python train.py --d_model=128 --n_experts=16 --routed_scale=1.0 --balance_loss=0.00259 --shared_expert_gate=true --scale_expert_input=true --vocab_size=1024 --norm="rmsnorm" --tie_embeddings="early" --seq_len=1024 --steps=3721
Below are experts of layer 2 (counted from 0) of a mixture-of-experts language model. Rows are named router (the router's row for the expert), up (a neuron's input weights, with its number) and show model dimensions 0-127. Each number is 128 + 24 x the weight over its row's rms, rounded and kept within 0 to 255.
Before each expert's rows: a language model's description of what the expert responds to; "gets" lists some tokens that make up at least twice as much of what it gets as of all text. This comes from a sample of Wikipedia text that the model never trained on. Tokens count by the router's weight.

# expert 15
It responds to: Prepositions and commas
gets: ",", " in", " to", " and", " of", " from"
router [ 86 121 172 138  90 147 132 156 119 132 135 121 164 126 121 102 123 141 129  77  99 125 163 147 142 122 122 120  98 126 104 127 121 132 155 154 106 139 111 174 115 140 114 125  86 144  91 147 149 115 147 114 138  52 124 134 116  95 144 137  77 125 132 122 167 143  92 124 143 117 115 108 122 107 154 102 169 112 114 112 134  88  89 110 106 145 142 141 126 160  91 154 100 102 130 143 110  93 111  98 118 106 128  94 169 125 146 120 106 114 113 115 144 132 113 117 114 129  80  98 144 161 172 117 195 111 145 120]
up3 [133  80 166 155 124 141 169 107  98  89 149 152  93 158 120 140  96 126 132 137 147 114 160  63 126 134 114 135 169 107 119 136  94  93 127 115 115 169 135 113 137 105 117 124  97 146 124 103 113 125 106 150 154 102 122  93 122 162 101 109  99 166 135 172 138 149 135 148  98 101 146 143 152 118 141 134 116 130 104 119 155 133  94 159 100 108 117 125  95 153 110 141 120 156 138 123 143 100 117 162 137  73 141 164 144 123 133  87 108  85 119 167 170 130 134 106 149 149  73 117 100 107 134 128 154 155 119 132]
up4 [126 136 159 154 173  94 105  47 101 126 126 115 176 128 152 132  99 141 123 134 134 124 117 115 136 159 169 100  72 103 130 166 146  58 151 135 119 162  94 168 162 132 104 147 134 103 150 121 122 127 123 105 143 109 100 133 151 102 129 106 149 146 126 106 141 116 134 130 110 125 120 113 128  86 132  75 137 120 117 137  92  99 126  83 157 148 112 136 118 116 121 137  75 109 141 123 104 145 127 103  82 142  95 102  97 109 150 136 147 121 155 108 146 107 144 146 128 138 129 149 114 140 136 182 127 125 119 127]
up5 [114 101 162 150 117 111 151  90 164 126 127 129 165 161 110 113 181 123 150 113 140 137 155 140 108 147 127  74 101 116 134 162 143 130 179 104 123  97  69 151 121 154 104 139 100 109 127 125 146 165 132 127 129 129 110 105 125 102 119 145 140 116 116 104 150 153 175 115 102 134 134 166 102 160 107 110 153 133 160 144 142 100 108 104 137 153 141 144 138  85 142 121  80  99 110 166  67 148 133 116  68 100 144 116 137 104 121 138 143 127 118 141 116 113 145 110 137 122  85 119  98  92 137 129 111 143 129  85]
up6 [104 118 135 140 143 135 149 157 139 125 143 170 151 143 153 123 113 106  94 135 131 133 128  82 132 115 150 163 170 139 114 156 102  83 134 161 113 108 105 148 104 153 115 145 128 139 123 140 117 142 102 156 134 117 122  98 180 101 107 127 125 129 142  64 108 120 135 107 118 107 136  81 132 130 112  92 140 125 138 139 127 129 130 144  80 141 142 130 131  54 130 120  83  67 131 104 199 153 114 119 158  97 163 127 152  97 145 100 136 146 139 135 111 129 154 114 104 159 158 124 141 157 150 132  95  97 141 146]

# expert 1
It responds to: Mid-word name fragments
gets: "t", "en", "i", "g", "man", "m"
router [106 113 125 152 124 128 101 144 119 143 160  89  96 114 155 122 120 153 117 116 114 142 149 149 171  74 110 135 138 146  78 134 144 119 155 179 103 130 143 173 123 126 135 131  79 110  97 169 143 118 126  88 144 114 129 112 126 117 125 140  96 110 102 129 165 160  85 138 179 127  82  98 118 100 125 169 128 102 120 148 111 102  98 116 121 148 138 153 150 167 103 144 138 139 112  95 105 104 113  94 114 125 110 118 142 136  91 116 104  99 119 132 151 107 145 126 108 149  49  98 143 119 163 124 138 132 154 132]
up3 [120 139 137  96 123 155 138 143 179 142 141 111  87 132 131 115 103  81 120 107 132 140 110 154 114 122 144 164 109 103 151 160 152 130 136  86 133 162  91 124 148 112 144 112 137 120  70 122 136 162 130 145 146 129  73 137 113 121 114 120  83 147 152 169 127 136 137 152  91 117 110 112 130  69 138 155 105 135  98 200  98 123 102 128 100  82 133 110 131 115 103 122 106 120 130 145 120  60 129  97 140 122 152 132 114 112 128 133 149 119 135 150 145 104 173 146 126 106 112 126 147 146  96 156 170 128 142 161]
up4 [111 150 132 112 141 161 144 104 158 134 102 126  97 132 146 138 135 134  82 151 114 153 142 149 103 135 110  89 148 114  94 148 112 160  75 176  98 114 145 142 113 106 143  83 150 109 152 101 127 140 114 160 144 130 122  98 154 137 134 118  80 164 133 113  93 137 128 144 114  96 133  94 139 139 109  96 128 109 165 140 129 127 134 158 132 155 109 135 124 136  97 141 157  92  85 119 112 115 173 106 125 148  74  91 103 122 118  77 113 173 123  95  97 137 100 130 172 111 116 103 128 117 135 125 129  83 173 112]
up5 [127 150 157 187 147 126 155 111 112 120 151 129 119  86 114 140 147 143 107 126 143  84 124  98 148 149  98 124 136 111 111 154  97 125 138 120 127 116 121  93 123 152 157 119  82 111 176 102 127 113 143 131 158  87  78 173 132  78  92  89 143 152  93 152 152 114 124 136 120 132 168 136 123 157 145 133 117  98 108 170 154 152  96 114 111 148 120 127 133 180 126 123 104 139 163 145 151 145 119 128 134 155 139 148 107 139 140 139 141 129  93 149 152 109 151  79 129 117  96 127 145  79 151 108 187 126 140 127]
up6 [101 127 161 105 125 124 152 126 180 103 158 153 138 104 168 116 133 190 120 103 118  97 152 144 143 123 128 131 153 136 119 119 161 147 134  86 126 168 141 168 132 114 137  86 146 140 152 151 117  84  97 128 133 119 141 128 141 136 123 109 174  97  87 127 119 139 102 174 146 110 130 152 134 138 156  78  97  99 123 152 117 137 131 127  96 120 150 154 113 134 166  91 121 110 143 178 115 107 111 138 128 120 117 129 118 169 115 119  86 141 125  93 118 122 122 143  90 130 171 130 112  81 136 159 112 144 126 195]

# expert 6
It responds to: Name-internal syllables
gets: "em", "ra", "ak", "ro", "ir", "ad"
router [100 115 156 143 113 131 115 130 118 183 128 130 109 192 123 135 133 141 114 108 106 143 148 125 157  67  87 122  93 134 115 138 125 142 194 131 110 148 152 184 144 164 128 159 115 140 128 130 130 100 169 117 123 118 152 125 132 117 124 104  77 109 127 122 136 133 106 114 146 131 113 122 126 151 119  95 173 104 133 115 153 146 116 106 118 170  99 158  90 156  82 128 121 124 100 135 103 110 110 130 114 126 136  86 111 109  83 141 102  93 132 103 159 104 120 112 142 136  94 154 131 115 162 129 187 101 149 123]
up9 [107 134 152 127 165 119 120 151 136 167  97 148 156  80 145 138 121 123 142 142 147 150  83 114 109  91 127 118 133  88 164 137 112 136 142 154  93 160 143  65 105 152  75 156 109  93 167 162 138 133 152  95  99 131 121 101 153 151 140 128 141 134 114 110 108 168 122  97 135 139 164 187 127 145 109 108  87 179 136 140 119  81 158 134 124 124 118 120 148 138 119 140 113 137 108 125 138 129 155 134 141 117 109 105 105 134 117 133 124 134  87 113 135 119 116 105 129 139  81 135 121  68 119  95  86 115 119 153]
up10 [146 140  97 106  84 153 145 129 141 146 100 170 106 115 117 138 127 120 112 140  88 101 114 143 100 141 159 137 117 118 103 159 131 116 105 128 122 141  96 112 123 151 127 115 133 180 145 112 156 121 137 160 125 144 181 127 108 149 126 108  88 116 151  91 127  87 107 114 121 180 111 135  97 133 138 127 114 147 127 158 148 142  66 137 148 137  93  97  90 138  48 123 150 124 124  98 152 141  80 169 138  92 117 141 152 131  91 123 172 125 106  82 149 113 152 142 107 148 115 120 110 117 126 139 135 130 164 128]
up11 [114 112 102 158 125 114 163 127  96 140 128 140 126 121 113 132  97 137 128 165 156 132 184 115 134 131 140 125 190 121 148 173 125 116 170 104 119 121 107 167 143 114 153 110 120 146 106 130 109 104  82 156 131  88 145 111 162  99 123 106 125 103 108 121 110 144 112 120 124 129 126 122 155 156 154 119  78  89 127 140 132 137 151 180 113 120 130 159 147 109  96 156 125  84  98 109 120 162 111 128 150 111 136 169 150 149 145 153 120 112  95  82  91 131 140 142 112 103 142  98 107 172  94  63 118 105 126 123]
up12 [157 152 140 145 127  81 169 118 161 122 113 128 135 122 100 153 139 152 133 120 130 131 156 122 111  94 111  94 140 141 140 124 159 129 141  97 148 147 123 147 134 102 157 108 113 127 159 145 109 108 112  99 113 122 130 119 117 127 115 153 130 123 143  86  72  59  98 127 144 158  98 142 121  94 170 108 149 104 139 113 119 101 126 130 151 111  90 158 107 162 170 124 146 110 165 114 138 133 116 106  98 140 117 124 134  94 115 169  82 128 129 125 204 135 166 157  99 106 124 126 117 105 126 175 142 126 135 182]

# expert 0
It responds to: Table cell separators
gets: " |", ":", ";", "|", "-", ")"
router [128 118 137 147 137 126 134 170 115 145 107 102 124 126 129  99 118 127 123 107 111 124 155 196 135 104  82 121 111 150 124 146 149 117 171 154 126 162 110 182 131 119  96 128  83 122 116 151 127 119 121 115 126 105 137 136 146 118 106 124 117 112 114 133 142 152  78 114 146 125  99 124 140 122 134 124 172 118 105 122 109  90 123  81  79 133 109 146 122 163  50 134 135 107 110 145  80 118 120 115 151 124 151 100 162 107 131 141  83 127 138 137 168 102 135 109 170 149  92 115 144 133 163  88 150 122 182 109]
up3 [124 135 157 103 162 135 147 159 106 112 148 100 105 153 137 140 126 115 141  57 114 153 156 146 103 154 122 130 108 107 138 153 106 142 133 134 114 179 183 159 161 131 112  98 127 147 110 165 126 152 125 128 130 105  95  89 163 145 137 106 126 155 119  95 124 159 144 105 131 129 158  94 134 149 150 161 142 150 117 149 109 141 127 105 119 123  91 134  94 149 113 121 126 117 126 159 116 101 127 134 158 150  78 147 144 139 117 180 142 129  84 186  96 109 139 119 117 163 151 166 151 155 112 160 162 150 148 149]
up4 [130 178 171 164 182  76 110 143  86 136 150 111 127 163 156 149  91 168 129 131 120 136 121 126 139 121 105 144 143 141 130  93 126 148 129  95 120  93  99 117 122 152 127 100 127 138 166 155 137 140  96 151 103 155 116 125 109 136 152  72 137 138 109 130 119 175 117 112 113 123 118 142 116 158  79 101 156 102 108 139 180 161 173 108 117 119  74 157 114 128 134 145 132 119 103 120 156 131 123 106 121 131 108 101 141 151 161  94 102 110 109 121 110 126 142 133 148 110 122 166 128 146 185 152 128 143 159 131]
up5 [158 175 144 140 147 102  91 142 114 186 111 155 136 126 153 108 149 114 113 121 147 108 145 130 131 139 122 159 142 151 105 132 123  71 172 125 115 163 116 189 143 161 145 118 147 114 110 138 155  96 126 146 110 118 110 132 133 104 188  87 126 101 100 111 115 133 133 102 155 127 126 124 135 140 139 126 126  97 116 121 149 112  99 133  99 155 138  60 125 155  92 115  95 131 152 120 122 132 106 133 145 139 116 126 158 123  74 127  72 131 148  90 134  79 111 120 149 123 105 120 159 100 148  95 161 131 154 146]
up6 [123 124 107  89 102  93 158 145 107 107  96 157 166 133 157 121 126  80 142  92 124 118  81 124 158 113 103 124 132 122 163 162 169  56 154 129  96 126  67 121 110 154  84 161  90 116 153 144 116 116 135 117 117 104 100 134 128 129 149 138 131 129 138 119 125 126 122 113 117 140 115 124  90 112  90 123 128 153 153 159  97 113 107 177  98 150 127 148 123 135 139  77 138 107 118 100 122 120 139  99 138 114 166 113 127 145 108 116 163 100 124 174 156 119 108 115 133 107 121 135  81  99 157 128 135 138 134 167]

# expert 5
It responds to: Consonant-vowel word pieces
gets: "b", "at", "ac", "ber", "ab", "im"
router [125 101 166 115 108 112 133 135 109 136 119 128 125 138 116 127 133 127 136 102 125 127 111 153 163 109 104 150 135 123 115 105 168 111 166 155  85 147 118 154 118 131  73 153  97 149  87 172 141 111 134 132 124 132 100 122 118 166 128 102  93 163  94 162 138 135  65 115 165 116  94 141 134 101 174 130 125 120 135 103 138  58 114 114 124 164  96 149 120 138 114 165 105 104 113 143 110 136 115 122 130 113 151 110 119  79 126 118 108 112 140 108 113 121 102 144 110 138 102 142 124  92 182  67 138 101 146  96]
up3 [107 139 122 120 159  86 143 123 175 131 155 113 136 124 111 120 106 152 128 129  73 111 138 165 142 143  93 150  99  99  98 133 145 110  74 115 124 107 117 142 129 144 140 149 135  98 133  95 166  81  98 151 124 134 145 124 140 125 102 110 152 139 109 125 138 155 136 124 131 179  80 194 111 114 179 122 136 112 115  76 156 138 110  80 128 144 114 137 104 121 186 152  82 128 121 121 110 125 144 158 143  90 123 131 115 127 122 115 137  91 124  85 147 148 107 122 111  91 129 127 100 129  92 122 120 136 150  95]
up4 [138 105 118 150 115 114  87 147 101 120 136 122 130 109 151 131 150 125  98  95  85 129 117 113 131 101 136 127 157 132 136 123 149 144 156  99 129  96 138 133 123 113 131 111 114 157  54 149 112 184 148 101 111  97  98  88 150 147 162 128 166 127  76 157  97  87 127 123 111 115  98 137 138 148 126 169 176 142 127 119 121 112 138 107 167 138 122 127 103  82 102 126 121 133  98 142 107 104 133  98 130 135 126 125 107 101 149 152 145 155 120 109  55 120 156  80 120 103 138 113 176 110  97 145 128 100 132 124]
up5 [142 130 168 118 110 129 116 153 117 113 155  96 130  90 166 168 159 147 143 164 162 125 124 170 115 137 133 131 133 130 118 175 139 142 111 141 146 125 171 126 150  78 122 168 135 157 139 127 152 111 115 121  92 182 125 152 144 165 114  82 148 146 102 141 150 142 127  83 139 109  96 131 156 146 145 174 154  98  98 149 135 107 140 132 128 127  96 102 121 110 128  98 138 122  88 161  75  85  81 102 153 134 127 140 168 132 163 144 120 107 148 115  96 129 118 118 134 151 101 142 116 128 121 120 135 177 110 150]
up6 [133 117 124 130 130  87  76 135 149 130  97 144 102 138 119 150 131 132 139 137 105 144 141 126 114 101 154 117 120 162 133 157 139 154 165 177 110 101  66 163 147 138 111 121 128 106  98 116  96 156 185 133 109 137 105 125 123  94 127 144 133 132 115 105 130 126  77 110  99 124 164 147 149 116 179 123 129 110 114 111 119 113 109 163 160  98 175 147 147  89 154 183 145 165 131 135 124 116 115 104 136 176 142 107 116 129 111  78  84 136 119 127  91 128 116 144  99 132  86  93 148 131 150 129 131 106 107 143]